Weights of a small mixture-of-experts language model, trained from scratch on English Wikipedia: width 384, 5828 steps.
Below are experts of layer 9 (counted from 0) of a mixture-of-experts language model. Rows are named router (the router's row for the expert), gate (a neuron's input weights, with its number), up (a neuron's input weights, with its number) and show model dimensions 192-383. Each number is 128 + 24 x the weight over its row's rms, rounded and kept within 0 to 255. Numbers have three digits each.
After each expert's rows: a language model's description of what the expert responds to. This comes from a sample of Wikipedia text that the model never trained on.

# expert 21
router:106153147163124135137122106144143145108114097106120112151100099120130100138124125089133119079147120142125138072103134090105157108095142136124145128140102147108111160149055100127126175106128113140131182143122122113117148103144161128103108114134117104177056092135133147144127115155122152149150114093115142124139124080169146099154122125152127096145141147160135105122131117116099085123152131099123106109159128128102116179145172101133146098101165162143099116109141116124162186124112163127125129108110100111083140152149109135169153112144123137161135104126144143127116135133097133124
gate0:117088159126132128125101159112100154062130187145116130143072143148093084110121165117115117142147164098169141119156137120102091110117103121159117122142132139149140121110113106141131125111107178107138141100103143136135135146160114098143124098097167081103135119144117148143121139111097141072124129087136095090106129121123118124104140108136127101110132112126091149117120157151109136126122135152117122094123089132072141141111169145142108120126164119169121117135134100104159161135061132142132137154088108136086133147088165117143129064090176126100173163121140138131144137133134119169
up0:132142104121144113136130139122130104117115099110107151115122140105127130146152125136098115151117143139095105072119102118140097083156126127157120177130150118101155178174135180115120088111124114107147122137101111138118110129100138124126097152133126140120095135130171111151106136153114150145149126139111072142141070116132139172093111121147125103167142113094077112145100171146141141105156114170123137086144118132112116172131055115132100141101143104122114134142110179134135135118110139148118093100090124105098131126136094115128143074159156121141107146143132131151138097134123119146
It responds to: Place-name suffixes. Inner and final pieces of German, Slavic and English place and surnames, such as -burg, -ović, -bach, -sh-, and "County".

# expert 41
router:116177138134110144164116094138131116154147123121125120105097095131121136140097124127133095106155163138118150139138132147140079118127128131105138105146108118105130137118130148122147098157125129127121166138132106142179168148140153135113118096135110107135154121121101159105122128162125105069103119130122139080159121174162090086142109150144143100147114141153101168125135113102096137127092085105154140114142150101110108160102142081144118106142140165080083094141094092098164078115138063132143108124125091078126153165130105153153133134152136163162130107107103155111126122089123171148
gate0:155129141100142146147137147105097099121119119110125144155095124126110146143100119164105116114114111118148147094156137103121137118117122117096123150144109166148108117080110154108149124116090138096140153084125145113136173130122120132096161091085131120113162157071094123132103121122131133132085128125156184143112117098096109142087120155129091117115109168136098152140120103138105138149128093147118128161187125117143114119117147114142136109096117141123133172132141104167161105123143166140111070090062102131149128123131155118154112132131134100094110107140104121101118152145117164151
up0:171116121097086109114125139109140139134097112132100115119137156150171153147144198123140109163101126137159109137119139156181078152115090095100076125125082126167151134138091097138141175161137134132134115116106156161083148148127145106103112162077115132164129115159089114131135110131134091118172107078133151134093107143113113126107112102162106100120134142114177151124100125137169142096144125110102108097137152169139105147131153100156150149103094161156107146126123133073124128111111132133158134147125150108094116119180143124128116156057135124127135128101158093101105196128101133172
It responds to: First name pieces. Pieces of personal first names at the start of biography entries, such as St|ep|hen, Alex|ei, Carol|yn, Georg|ios, plus other names after commas and by.

# expert 57
router:127124133165108131133117112139096174085143106124150117172140109113134111095136149092141105175138118148119107140176138123071111126107181145155125124128137155114103165185187111116134160116123114145139127161126116177142136158162132125129095094136104100072112120125111163068123111132112119117155102096102128094147118123167133081162124183149135109139149170115178169150112133157097147113105120100143145099137147107116117148137131112157148090091120165121112114153101103136153088097129114187116121119114133125079141166124136143135135062159118098158153102116159131133097096135168113129
gate0:145107148128142152163145101121143068123170135118130157169145127113118181110121140100087129131117164138160130124135140114143085097143113187128128097106142152116127150142142134125141107122131077160134077173121140048148097103142122137147117123109167106167094163160154109086163099163131116127120115114115150122100095124129117129105091147118108082115128127139080178087115094087126124131156146068142163135114150082129143156142186131130143125108125138152149140146100132144141101160124114094142123132197126155094120114110173134118150096097127105167135153173109145148115160151119124143
up0:120147131127123118124119157145140102117151159094168120174122153148111139116106104103134172117112153164133095120146133155141088089136163100113138117134144173162118134129142135116134156107116113166125125149102141071111113151131169080195136124109148081108106105083139153122115144068162139135125102097087117133129150156135097105115143119113119112155118125122119132080124152122126145133122133102166166083104166104092138165119136098142135104132103150122143156137111105168136104093066148098133136120109098155152122097169150172136108140093108113179114122146108124105101133213112129077
It responds to: Place-type nouns. Nouns naming places or institutions in geography stubs, such as village, school, station, settlement, road, church, often followed by "of" or "in".

# expert 27
router:111121143154108141108155105135123098137136099119131110156180111103136113077112125113126104109136097159118141087108144132118138121124144168095136143125095188135139167093082120155149166128149133131153122127139110191110144142149137128117135103130157085134055096126117144140145112139099093161142128118116111124148122082137147104157121155143110138145120156129155059159130112147097145089114109118147107123123147109126121133173148140149144110115145169121119117104164109117106142162093110214120105151138164146143142155158087137131131153141148123153155107120153140172114147188133134095
gate0:164147127153100123138088119166141100110151073158150129076052158094135108117191124152123085091139136125141149159156167142104125108135119147098144120149165135117107149135130111100143138129121125119112110128081140157062158129090109141138105146146159150155136100137106114119136108115162130100082124145132103127094126168144083122165133157133117102098137116147085189145126124138118110114125101102113107103139139157094124147128144112162110095135127129134103148128120126123096118170127148154124099106154111128140147111125132130115150105153125135140156105121130172145108127109118116125
up0:128114106135130123131129125143165093141112102151101123114136152150119162177121100135143129120116166104166120152141163127150144185136148115088082162120143077109110140121131089148110134134110129109112155092089133139159105084114079167078135134136121140101154112114114075101154116161156105135119160152130098123127127139132123114156124130129147123116159152111139142162173113155059115156128155103104154115136125148125139152107108109147129071125162129133093152148114128110090136089100108125117091119122198101104127126132095136091092149106111141124140129133173134105148117118122141156
It responds to: Commas after names. Commas and punctuation right after place, company or organization names in lists and bios, such as "Township,", "Co.,", and title words like "president".

# expert 43
router:124115099154096147097140119123087140077135101106094123144094118127142094144104141112118106103123111117129098214172152146116101109119167115145147144132112064128135128192167094132139115129096064135123143127136127123115147164156106137110123121128105150112140111117140152144156149126117115101085115093105110145155117139178143103177099151141134139146090126155123151107135130128092144104115113105147099121149121120136114123158165112135101113129154156063089106150115122122164120070109154131129118198102089103129149151138168158136153067135145184156144126165114143086145116118112136162
gate0:136138151175132172135138138125125148109140164105118135125147138153178106126135160113133138078133138069099086142133097141108142128131129135099117142123101179125161137107105156126083148120121081153149119093104133117131117128131077112139161131107148119173099097146108157114139160107121120138118122159110115123141111131168134149157133133108103194141144105160128130119077111053149101131143102104161158130140152117131129144084163069111147117129153074106128104116150182173146138164121096123119178126128093116109116134111176132109111109144141130129113121079130107063131112111165125116
up0:152166106140148198129121124136117142140094134100123174099136094145143132133111097140095135125098143147135132142099151118166171144115089097096119123133151126107103134126143108108138131096115133142102124116107113140120156131134127142142120139141151165153158086134119105117111173104142129084127143141120132139148114123094164083126143088128164130121132117110118148121106147106155133128097110122144178139145104148101130157121119100104129163109121070122078110152149153168153163123146105109059117109146065121148153116132153110096150130147124142125096121147133119142155101121122109146
It responds to: Place names in tables. Country, city and chart names starting table cells or names, such as Czech Republic, Toronto, Chicago, Los Angeles, Hong Kong, US.

# expert 5
router:131118154148158153141131105147145109154158108116093118122098105119144118164099117123117109155125131133126103154105159154127092111135176114101148137159113159148120147143067123105125172132066111156158139140148119147101142098144122136106132100122124118072076115144133152118149165166114107118096143165115168120151125105108114130052147149132105116130149116131105100112141152143114116144093131108136081113132106115114108135192148151149118096152130150122094117127160117114130180115113126113117124139120140167109157147166121146106147110144146088153098116118116136163129123181119128155
gate0:135090091101124096099125156090150106136097163120149162093158161099118048098081140168152130139126115121093106134093114118124143117173168156094179105164111135151159167127165115156107131131128115163136166090153152151102135126119126204085152128096129176138136129129111152129100159120139147076103151137136101134140111123098154143143116123127114152091133112094103111132139109108124144117136139138110170127110087142096155161102151124091115120151144156132140135125122124124140193106111124142115134145073093111164107153124146159107130134136186109130113173135149119124108120148144082161
up0:111177122146105139106120154123152123160113166158175135122109124129135134102106146132092119121106135105109097109102110178109117069105072168199136113132132145106123138127116186120149125146174121100115126138139168112122146116109139163121164113110135123134135140136108104094077113120125168142135165138142122152121087139119146154097108127097127122155138093126131110149120129134098172120110093162134140130141129140122120130152088132135155106132122125114088128125129119113091144159110133119120082107146184117108151159126165123103150135122170109105096120070122106109107131139147120133
It responds to: Mid-word name pieces. Word pieces inside proper names and uncommon words, often right after an initial capital fragment, such as M|ön|chengladbach, Antar|ctica, Fur|man.

# expert 55
router:130133092146078138143164115164128162099154106123105120141149092105126101143116119098110107211141101134134105107154159108115101120125172150141132146139133131126129140193146107147129145126152098138138112175107125130137139158147144132089142108129121139114111138095125149142156121157123156111183115144126088122144109136138138108147140172138146105144130137122171124180136145130056159132121110096135096126141188106120103134105130115149102106096129135093111119188113100114152061126160089097114131155133107118121147143140099138124147057145148118155150117144132134103140103042158172138
gate0:134090144097157113138165143126149160125143132152145149139114116122160121118150103109149128119143111161117119123133095171162140159154141079155125140166160111114140137158139104137145118141150101150115115144085148145136105135137126164156153157127142109105100118159186094151141110200107142124126165144126118162089119109125130139181133100105124073119125128183119139175122169109153118117170126104170109142130143089102116119121147090100163107116143158106101149107145165116145108152162122110135130074143160135071156129090109123116122091070161143127134136102131067112154145077130121151
up0:166156123136146131132146117117182149130141145155166110082118143146148169137125093097109112104151110134119131128100149141146086121094061151120133151164157151167142113124130099142110186146126139123141175149115125127162105148136152116096119098118163181124118153117103117124113141129119141189167159145103182141128127152174098115136128108075109115107132094150148110143119119130093121093127156100135160142078134114094130165140153100117143152143140131129126160085116127139165136126167100142103128142141072114123116131126155181148150126137111120125100137132080138130169147137100088106
It responds to: South Asian names. Middle pieces of Indian and Japanese names in cast and credits lists (Tan-u-ja, Ha-ry-ana), plus list dashes, pipes and semicolons.

# expert 1
router:142134082160142127124087096125146161147163112112099111114131102100137131100100125085126104199149140133120070127103142098096136110120143123110142108150121149159145151133171136122136103144143109141141090154122129159133133130148144125125151101118098155125143099114111152116142078139103085112132083077116105117147108169106182107051107146133173121143138144148168113135145104131149192131093129104140168105156109105123111154138145134143131106156134078084103085158154116113156129160141097111112115132122131114147136160124133151139128131152136120149076119166106147101126121115104126132
gate0:163126129121132112096143085140172135109104115087138112151129143175090152091089131119133106089121104106132174092147159132104143111119097110148128117137068134179153125110126117117158141099086108143106134135104130073136144132109127078101122091095117162113132144075125174173114124155168143087132150106093070107162127092151131119145109135085127140160142093144134097130123102121122125178156142136115126131132141095124155135126151112123138160159136095089109178134128125086128162076170153103124121155149131095166140124119111092140137129135147127112136154120143119113120109077117147155
up0:123116091074126164118143151097124122103087141129125103107167137144086095157095094116111137092108111142110112112126109085145117133162148085145124119152113051118134161134179117121161123133135144108126139166134124123124136131180099146144143122159151120186128143107094132164149130115095117116134123183183174095141134107121129131155143123155109138107077148108149114122146122123151125153132122092124143107147127129146142200120150142087154091135151123095153127141115115148148166121117128129109103119125136166169133129114146133105181167111142111148113113133140110140173128090122132160
It responds to: Table cells, non-Latin bytes. Tokens inside wiki tables and infobox lines, such as pipes, name fragments (Dmy-t-ro), and byte pieces of Thai or other non-Latin scripts.

# expert 29
router:128119149134136132111105114124103097095133108105123108121103094116142119154100130108146099100126118140131181151091135158143125127118132146133131132116099108173116139181084090130141127119133123130141121115141136096112142157147131146095150111128187065108100103133116155093157122151096149101136105118126134120147110079131136132107080169134141099128120114150104152151120125139100079117130134114152168119130115116119101149144147158157120116106114071125106108153126085110156171132137124116127115100129122113105143137120137131142160137144137127173134089107145141138134121087080131166
gate0:124147172110107117132113146140105120115144111077119117103118113145108143153148157120117130116106122149153122108092125115149157134116144132161180140121137102094062140116136162160159165151139118153090100087168130117165134097103133135130135173119134135098141137116120153105122112121149144098111100115126119106119094090148089135089157118121100132149100104157135091129119128142173109165113109071118128155152157095118097115124143171111159143113127120097157113147113115097102165142167150128148118111150098126160155119127093109129121137125126154118114124113148137135134151122103157164
up0:099144102122125128133112119147138131189151121124142118124129138117098128170132139092150116113111135134136160128119151101130115077101121097116130079119121092129139127138157123113139137163120104163127104137136106139131131090123137105108081149107150169169103126107144068081125169118157145136098093130090101141123164087152105141148180069153082172146104097083180127099118126147131146148140123131193131108091161086134135119139112113143127142121121141088110111130114125132119160131133159122128139144097119103156152130133147145125115136137086129110139123139146126137133101142108108082
It responds to: Fragments after spaces, separators. Tokens following spaces, pipes, colons or dashes, mostly digits and pieces like sh, Sw, Es|w|atini, and numbers such as route 114.

# expert 23
router:122134102147076138103120110139108112120147097109138113140112112116146101145103140112127109085124141142121194139131149100135126142106122118145128113111113137157125142095122101149146205132165136133124182134142127109128139153155131124128125112135166091135088113116117156130140140128117109152117124146112078135151129105120109127130137165145192130148125172133110117153106122145082138140098115111135183117134128115100113142158133146162114094114116135134130105121121099114138154109131131165118121115164166124097151142164099125125153096157122129168170132139162130151124106077174152141
gate0:125114157129107155095106152132120151112128140118128140164076141125104113117174095150107128090157108157169121152110093101126104130145135066076122172150129143132132151117120166142146105116076162110132094117112119133142121119119141078111132084113124094099099146149088137139156106085132111088106104130135089131109137116157134101127123125115117091141098104160162121110087099108107087196147161110162143144133159155096140144124130106109130137154152162148133139128119108133143105084133118112144138104141117122112169090118130137123121116125129101132128129186144121095138129127131106115
up0:130122137100140112141141146106139097119120118078154156113085094207104147126146133140109106117129143164138147140137078108149127117143112139130158155155136158135126105127181132131136146100129080101090050137113125079182131154123115102134099115110109085145123092139153124148119166131116120109084099123125127179142186106125150096108121178098102100147091081138140092105158130183142147114112149112107110148129162130163124140103107130081158119154162131146055117150147135133119109138120155102150119146116090153094138117129107122146145124139101142111151115122137112096157155157071124190
It responds to: Sentence-initial content words. Nouns or verbs starting a new sentence after a period in expository text, such as Research, Groundwater, Programming, However; also table row ends.

# expert 13
router:109146125135127154138106081138160145133150108099114111130140104107128123126130116097164118122146114153140100099150144153099161117113164140061133134142116122150134149090155143099150111133104114147138119171099097149130142140145132133133142107119158148108158098135126151111124149116137121137173090114125118123148131118102139125115147165147131097129140109114180118135144119125145083088107138118152056112134189100123114167159131124144119111096147104095124130104121119127088114113129131141113076158081122140137135135139128139123150104149130140147127088122115146120102123161117115110
gate11:098099148156178154154170132135102112084113157128173121109173118136156130110155132103111118131109128103097120112110117119111137126166132090140098114109111103140081085111122127119128116124120085147160114085132103131124161146168123123116153140109110143172190138118114113083121127116166112123098166150110149154109155125132111140119098174148090105106131178079083121129110133143130133079126114113163098125133109131138121166070073124130099144124134155119109089179127133140136123149124128099154149122137135139115082095125136146088130087126143144104124106103131172119154103128105111149
up11:116087087131094121122150147162133118145128154132139128144060134136135159147123180171102121143174125115126136129111111163138141171122079109134143109109169104150141103111142138145172143158095150116133129122087095165106118145146153115115112112149149131141166136135117116143143128119098104096136129164164092070086134124073091103083125154132152145087150122088127152131144096145093148127134153159142097142158161139121175125126102171120137147145146166143128114119119139104127130167114121127105166123152134083119082122067155173127091106122103122129117130110107100155115119110134100153
It responds to: Function words in biographies. Prepositions, conjunctions and articles in sports and career biographies, such as at, for, by, and, plus section markers like == and ===.

# expert 38
router:112141089149153159104166115135129098091150097104127118147095081120134099138111117135107101096135105163106134116124130125122114134117105131137139132121114078153135141111109108111130121133101113134138113158139116102054141121145130133122136105130194170115078106134119148098149101146131097132134111143099112110139114140163104125101117164156143114134111110128161089128132122163068163132120111090138145104114129117113103127177139130170108111118141084097108116109118105097118168119139133122120121141087110082116142137136100152134143098140129085147109126128109128118115140110110145112
gate0:112119154151155152096105169129117121141145102100159127148115111137110131118176131159103090138112108150142125180174138137141104102165122131146111138169128115124126155143109095068152137096134144126132144087142122146179098106168118129133123144100150155159119137090156113103128144152104132126054148157120137120098114129132142085122109138206116147090102108132132120079122124113159122139122098131128144127127138122139121155185158138108118129148155165142137135100104128126129102144120139161147085094096116125131130127161155146132090155112189172120157137148144166141099109172143149140
up0:094112096137122100143173172107161094115137066116152151090119163174135128113119101136129158104108144139121173119159150127106138172142106146123131149107145158154175121120101182096154148115114102158098175164101102144105108117157092173135140148134110112113160106120154080170133133115135106120143127115114096124140131120111083141123130168119132149115137174145136118126159124128106094149123123134129120147138107105128139151146128138154142146112135118131128128082134123131102122118137108138142137107155183148144125089119139130139121083097120137110100104129108127091160132130116117127
It responds to: Predicates after is/was. Adjective and participle endings after is or was describing people's feelings or traits, such as jealous, grateful, shocked, known, said.

# expert 36
router:112142132149124131168113114145105120081127103102112112125098101114125142098083152115105107099138111150132136133118145126159145125110084160162135142131116118108135135165088088128137093120107121125125154166121119062097146099154125147109115091137174122118086090128119152157143113149113145108138139131122123120136114176126159111120120152137091129130145133124118118133127168143146116098129119115153126119165118103117113141135147171146136115098135137110113090081157091096167124131096083131091095106117086119138135146144160143097146092141142157155096095137095136118154136066182169102
gate0:120095114139128122109133086142128167142158133132107131085106156164136098131138104133119127153155148108075127096102171137150130103113148140123154145151131110107145088154113148119156111129171114132142120183119117125105137129102135152087131132104115108108086110136142138130134068126136123091116110145112117159117158109142138123121148114136119106149136112084108125183140147151138155126148104153145123141109127118089156169166187101132092092096151131141125099132119129120136121092146116091105045139128125118140109131150135140105113140161131153124077112132121146155125151059112125127
up0:140106117113134127092118133073123107135127136130153106158177104158152126154121092143115141158186164142130123135169129153105107111146115128144125142156146086142119117157103151141106091142158150128094154120114165120129175109113176182117122142118089118149110133111112116137172127149148149120130143110105140092156134161098143150123126167104120152076120101150094131128128170120133124144136149108128148137131136103183150125133113153097123089149115132157135137124155140082125129094157088097096124124116117121065133171129128126136150110110107106105089129155157137124148159145107065128
It responds to: Rare subword pieces. Odd name and word pieces like if in Manifesto, Dreifuss, plus clause openers After, During, Despite and table number cells.

# expert 12
router:141159149158170148176130079146124101122174097119130099118137104124143112124125127115127121098143132155125134116132134143124165133108153127129134132142123157130106159125121108113120139111113106116151160135154102196113133095159122152124122108130135125097163113130099146135140114158121105138150156093095100067153130075102145098128162175162131123160091127125173164148128094119120104124120098113148096105164135113107122153148151090166114111129126120111096115135122121125162132123047122111110128122133111115119129157127117142141142115147127122137123093149132148157119090142118102133
gate0:119094122120178131158120096128113117107114162100100124130099103130125116162126122108075162150187112130139113137160105106114099087108182096186095105128127143133095127138151120137135139118125126102171124082104164147135139108123137095134148141090141082135070089133113173114161124155097153138139114075106113126135179125137167125147128180152134116171128098098129189134141086139154160092171151125170134110172113118141078145147123143096133104113087181163145150116123125133142102063142144109148131119116112113157118132146136175131131117124122101137113130121147091130111153155112135102
up0:171159158140090149110120140074148128137102152132120147142144134153090107123163115118152102131126139128154132129141105174120152094144105162081153113114120170085106087048121137128171112139154132122099097132146159117130116114126103140124139106141124105122102182161141170144112103173148125165129153172093108110141134123156119147140128130072149079164100142126140143149135151134107126172092108129116106152107134101091120113110100134139130099134175156150123165140141117155125147157153114103116151118134100137133117156166112097179118102102115141120123113112128156125141107105141174176
It responds to: Opening parentheses. Opening parenthesis right after a person or place name, before birth dates or notes, as in Max Pauly (1 June 1907.

# expert 44
router:118148149158146164110107104145111126075128100106172104113133105113164100171125146101147134124120126158098124107164149151080136125097162127096141145126102125114141150160120121110131077162144051161160175143112123136146153162154141141098106105130139067121115127140111154119139120143119110135104139165111099104140127190122193122157158128149115125148133106145095155103109138154115081104100108128142099114142154113124099125132145119139118099131155122087095102084091098121138069125115135114119126117111147130143142173127146131135162085144145131168160106102121142084167114104097138143
gate0:145136174124154124093139151121105142093074152084144119152147154125132131126152157133116141106114151109135124121094119147152111166104120140137142108091111102104121138146137101148144114133145115169149113127130116114162120110144116123156071135138101122136124134136129139164144137163145136130150099123141127102143130090152179141115113135127079147166118155126114123128130125145147087107100121136161130088100114108122122102114109138104142133117121080127090141109102111154105140147154140102136142124095136123187154126152075095136138173109200161111137111101115114111107116162092103089
up0:121142092133145089150141109130136105132136126123126138136144129121137136130162096114147107162188150173112100088122176146109098128113158156098119116137095164107118153124120126147158125136098110162109135138126153149120125106127139154185148122093163126149110138122117173128132126122137128139139209118113113101104117129127137117105151110161115117107146100090140118096141119134134167154151101147097165109149131120077144146141137145158127146188152115157128116137141113074114142144128125143080118090147138111094119124103089152134122130134139170088117130150141124166105149128109156150
It responds to: Personal name pieces. Word pieces inside surnames and given names after a first name or initial, such as St-ring-fellow, Z-uck-erman, Mc, Ko-ehler, plus table pipes.

# expert 24
router:114155101137124147125140105136064122136142114123103140115090104109145141140125157100113101077143120160096121108121151129165114107115112107125141128123104121151132157168069112097148146104111075153149127139150107074111140097135132138139141104125133132133107090137106142128119133147123128148120155141114111125140118083184136105119126173149109136112165125101117155078118122144068120128104110119140077114125158114084138141131153112138122115128165139117126110113126118124099102150124134121110122186118131117135139144132107134126144145148143106153112118119125165085125166107107189161
gate0:158129109137097154123128155097105127156131117138155122115174135140152111141120109122140100116129129074148162143132123079160119112147105094124125086161067122164137161153110113145103120112102115147108122088139140148136169117157139118092135137116126149115113156141159141126125102109108083162143121167144160082100167137146130094151133202110109115174117134161156133089187130127049145106129098123103091120136117169119174159117151118105105127112136149126148119121117127132113152104138117119114110101111126150118151106107164145082154096122110108094132075132194138115156082113106125103
up0:135148107163076115129142115118093124098112123117122126141114137142118098069123095175096139158151119160124105145102149122151131103100104175098139125162136156113141129171108147128128149106155141118104132137139116099084132113120113109137123143150151069152123125126033161150126090144131161129148102140137111140079115140136100120148121125104122089158108079097125105146100122135161191121113161164104124101133155150131140133104123142136147127134117109132113136126179152097107111109104143120085121143127135123109132129157167123143124145099084136146124156102101160096160142140116142138
It responds to: Mid-word fragments. Inner word pieces after a short first letter, such as ri in friar, un in Tribunal, plus spaces before numbers in stats lines.

# expert 18
router:118140163159135144094136094129169174123165113108073109110142107119120109109106126116132109117125131146123104149075160060168127120122070165145136129124089139127166124141125153085141157112116142148138088151123127157141144130147158130117118118119102139160115123096124149091121117133110136143165121104129143141141124146078134105087119130135149109149103123125157138183133104147102164115106120118154118123147147117128121146139166141145122115111134116120105076134152101109127134160087138117111108130153083127188138143139089136124154126138134132166118124099116140170160099147116113057
gate0:092113132119098127119141114093155164133143142144120074125145127161122113188112091125118157114122075140122125140163143119155114114111099104137130180135143104121151103110125174077078091103121172111141111147151147116158119132091132136114145123083131112100159126095131115108105144095073110129123094145133139145114109113157169106109111088138121136115105097099176142161148116119113115112130149124147111144108086126163126153136146143124117131135164104194176094153160136111098138102137123141128093122138148070104115124143124115117125107126126105094105157153143118121148125101128098131
up0:131142075101121112141127168116128127117113132154124135111135146147122141110140126123137132136130160130132137081131106093127098111128108160103139105109121134128088160111111134126100128116162166117151149124174109107099124174117166141142146106134132149125137124107120106146095142148087125146159118132161149119101156115106108130142140091110120145104166106112140110115110145108119133127153145104120108138084143173060161117084158176120150169120098108136086109148122078123125123153138110106122145089175160113122097153110135098147102109164140145167120108130169117128093140165132138111
It responds to: Table cell fragments. Spaces and word pieces inside table rows and ID lists, such as numbers after pipes, Ab in Abubakar, codes after OMIM:.

# expert 6
router:101123168158128140161134095165155142101133096116130107154082095110145125128118127107123123134135132130129131121094151124134187116115104130124150143144101128177133164099121155111145170131068109128133193119117112167158138133152159136121149104127119118106174129106135151108134116153110148120134132121115122144140114071132108109102109123139176115139124117156146108165098123134132139146129101123149095125154179112119118124154151145146132114115150146112122105097114107129157188123138133101097118203142135104076145135139148141131148106140148081138142112108111132157117141156132144108
gate0:118096127141121099080101091143116135081105124111162138133129198080122140097109113183149128138144139139113130119120143098127137119116150120122181112152093075156125118089164115142126132129117110123146134109090093138080115122139137094079165144102097117150132118105129147109110118129063147173161148157102100136140117132147115157114139127132142129122141115151101129130158118155143117089181164100120148106146117143149137143118119135194125128103105140146136106158135162118109085149144125100120115137145175098135108136139119151136142096119108135158122140122188132114163119143106164144
up0:115135107147107126125129147124155131114153110121069158106081141140125168157167139124118141087143119136135158129113089114154083164076150144126140082116103118096121174072097150114152118089096169106099165141115117134129165145119090141109117146105109116091145166121081104126119141118143110148143130175113158144166133127129123116096189135146097133153128190115135149126166080126140126108116137109110166140120122103077139169117151128139114159146123131122142124144138095135122099085121125145135120098118105094102109128124122136118113170165134121130121128126100163117060062119112136106
It responds to: Of after Republic. The word of in country and institution names like Republic of Ireland, plus plural group nouns such as countries, women, authorities.

# expert 47
router:111116101148126165135101116136111138094117104103174126118094106128141125151113143108108115099157114150128085066166145113107085100107116097094127147129122101100110149146129113151144114120121082124140127141129126128118158178140153141126129104119080122125175112141121140093146122150121127164111094095109078113159111094136107116188138142147112110129137140144131162076120091133112066106111117106162114116133169137115118131123129121147113114091102143093084113104160107115164123092121091107122120145148090140083150155155125156132158109150156137160168170127083140101104138135099107201
gate0:118127120137119112102140089120123134081130171132137129166125109131130113095142130150147100157133123122114117131141129128090122135105106157120140107122096059123141102109101129141121138132147137088165119143144145139145119146115120148115156138137132090151145107141143052120121161176130186142132125104114158100133099148144131155149146099113141116145085166145120131114103136140121167070114169142121106146126099120104107118109153118127135167114171128129117088153129153117099116114105107091142122100108073097189136108121171135128136170110139123127140121106096094101148163164074116159
up0:166109112139099138121102187133150161170116115116123088121142115091129103132119119144131079163135156151127166119121118134102153135115104138106105106119154112100125142090142050152128140124095110142143128152090088144150131089186155109137125091143125160172143123125126110129128128113130096108150148140113091109113117107087135100110138113088144152146119130134089122109102147157142130143152156126121109140103092106151150092146136138159113145173119163133139107125090167163144122150134116157117148148136120131150096087146157155113117117107072089150131109110156111108135117135175093091
It responds to: Countries in sports careers. Country and place names in footballer career and international-cap listings and stats tables, such as England, Sweden, Italy, Montenegrin.

# expert 0
router:103162107155162149082123099143140121112160108098105110123117111119137138159115121116115122102145140136115104104111146134138130129116123114118136134107109133138123132117158132131140167128142096139137074105141114128157145128145131153113142122126143092094167098135105154139155161148109086118096121124098119146138121164123120114071147143132123098151148116129142067160107124125128168119114110092144089108150103121103109135146156124135134121171144072123124113133158120100144219126076119139103086124139149120148148142169138129126151180145149133150101083130167157121138122137149134121
gate0:114143125124103164124150138107124097149135158108122114119171102101098150089079102146107163101145126159105124104159119127108178105127071171121098119136085091114139144104151121139112169158163110127138106103099139129146135164142136139117153105115148135109145152144125170110140128146139086080123101126120124142130099129138106120161163092146107096146150140099134146114175108122127123147156139126173166123101117139153143107154137175136167113156131165158101130141168124142124097148169158184124124118115107088139095131146124127088146130176110076176111157120157120146161128122157154097
up0:131130103117134121093117155119146104134129132129122149108139132114072094107124105139105134138133173112153157120099119140110140158142133112134140124122126095144120153157142096087092101118101092130116065062138144110146110062139147140170180150142106134108117164161168116139135125129127163119144139149149118175087164071131146130128149143114137098116136135116133145124114157139119121131137098105131181124124162134125140140094126142118128152154130144135162099148080070152104127104131154109132181149095137116134153137134128100124112154108069127144093153131101129114167116145146128150
It responds to: Frequency adverbs, list items. Hedging adverbs like usually, often, and entries in lists and infobox fields, such as Died, Founded, Binomial, numbered items.

# expert 31
router:124149139142069143122139092128115103142124105124103114123111100112123103120104154095115097101145149161113088163116138107115135099105090142157139125128106081139113133102103114121124191124156111136122121122130112131120146090145146138130141110123145159176131125130121165125146133137117131123143149111126119098129123117160134107115112155143106127151165117159130143176089108151117152097126110121132096122128147104103102138151149120134150124103122127068125110117162112099192101159132107170110113160142129128117136141137078131146145108146134105155107178151173156156104142148159139145
gate0:122117131155107136134127159131126133124115164107123159120128110102110129107145123136161142117172160085160114119134126140135102123122133156120145120155112137155119142109108161117116149132156170121164119091131114056121082088140134113142108149070112140087143145109167111109154099124140185133058151159125129152122127151107125133137117150138133153184116123126096098119112096156134126095103103166163123118142120124084142122131140105164137119131103109112099119129142126105082082146176193131150132177129094101144135105111128126111146098134134144150147092180146133126153108109122137126
up0:152137140120150153109125100126125133166117147117135119112104127136144116108136164147126104120186152083146101112122137121128111131121145092108139109154081149159132139083140124151120127132146099122133105121103099118185127123159160087131134108079117119107166096114158099142120119117117119129155162126115121133147105120115127168150133138106134077118114143118183124143140112119123096161120120131101135119119136113154097130116107110200123141157132140094114148145114137119153091137168153088128178159102107089134123125159121148148120125136158127124139177120171096146129145095101110150
It responds to: Titles and name starts. First pieces of words and surnames (cur-ator, Car-reño, Cor-uña), and office titles like president, professor, CEO, Executive, in career text.

# expert 37
router:122134118145141144157148104132164116095155103079125097143125099116152136137082123127129101064144098137130113105140160088113117145120124167162160145127137137152137155132117091123130170107128067181136155152125101086145161127153130152138116108138150134127113114127120169153144143139128119108139125129118102080138141130109112107135123173142149107134099160165129139130118111137064133125137103101112128084143152101100116162123146103167112113115165104063126128158126067127142187125126121124096127119089124092088140152145068131107163103139147125150108094138106151152108104130132118115
gate0:055128129151157114104117150131119105117123088144109115108152154104125103090137120117163133184144107124140132133132129116172155157115133156153110131158107096144123156134152114093119108104110092175073104114094143122150147129082112124131122154119112146089161135102132144115148107106186114112089125142099116114165131126147139124143134107190164106113145182141144099102152143103171153134075173153117134112116132116119141136150171117137128158094148102099117128151154136127102126139138169139092081121150094154131181125130170095114116148195128115154120124117142130135110123132127154156
up0:111103124148121114097111114119161137113111137122141146158086101138127116118113127100125117111144115134152130174133145111093101108137105113131120157146105134180136127169157131148102172144146159128143140161108109126083142108143162082149129086148140109171120128121095169104131131115085138123084150118114121187134135121112129138094137132124115147162122081136136119161101094119116132141133088122121120164088099164117103094082139165146146115132124170098126127110105111100131137087125124144167168096108156144165117160149127143107141133122132132133136149125133130130115112160120133087
It responds to: Surname endings. Final pieces of personal names and surnames in lists and results tables, such as -ović, -ić, -berg, -mann, -ian, -on.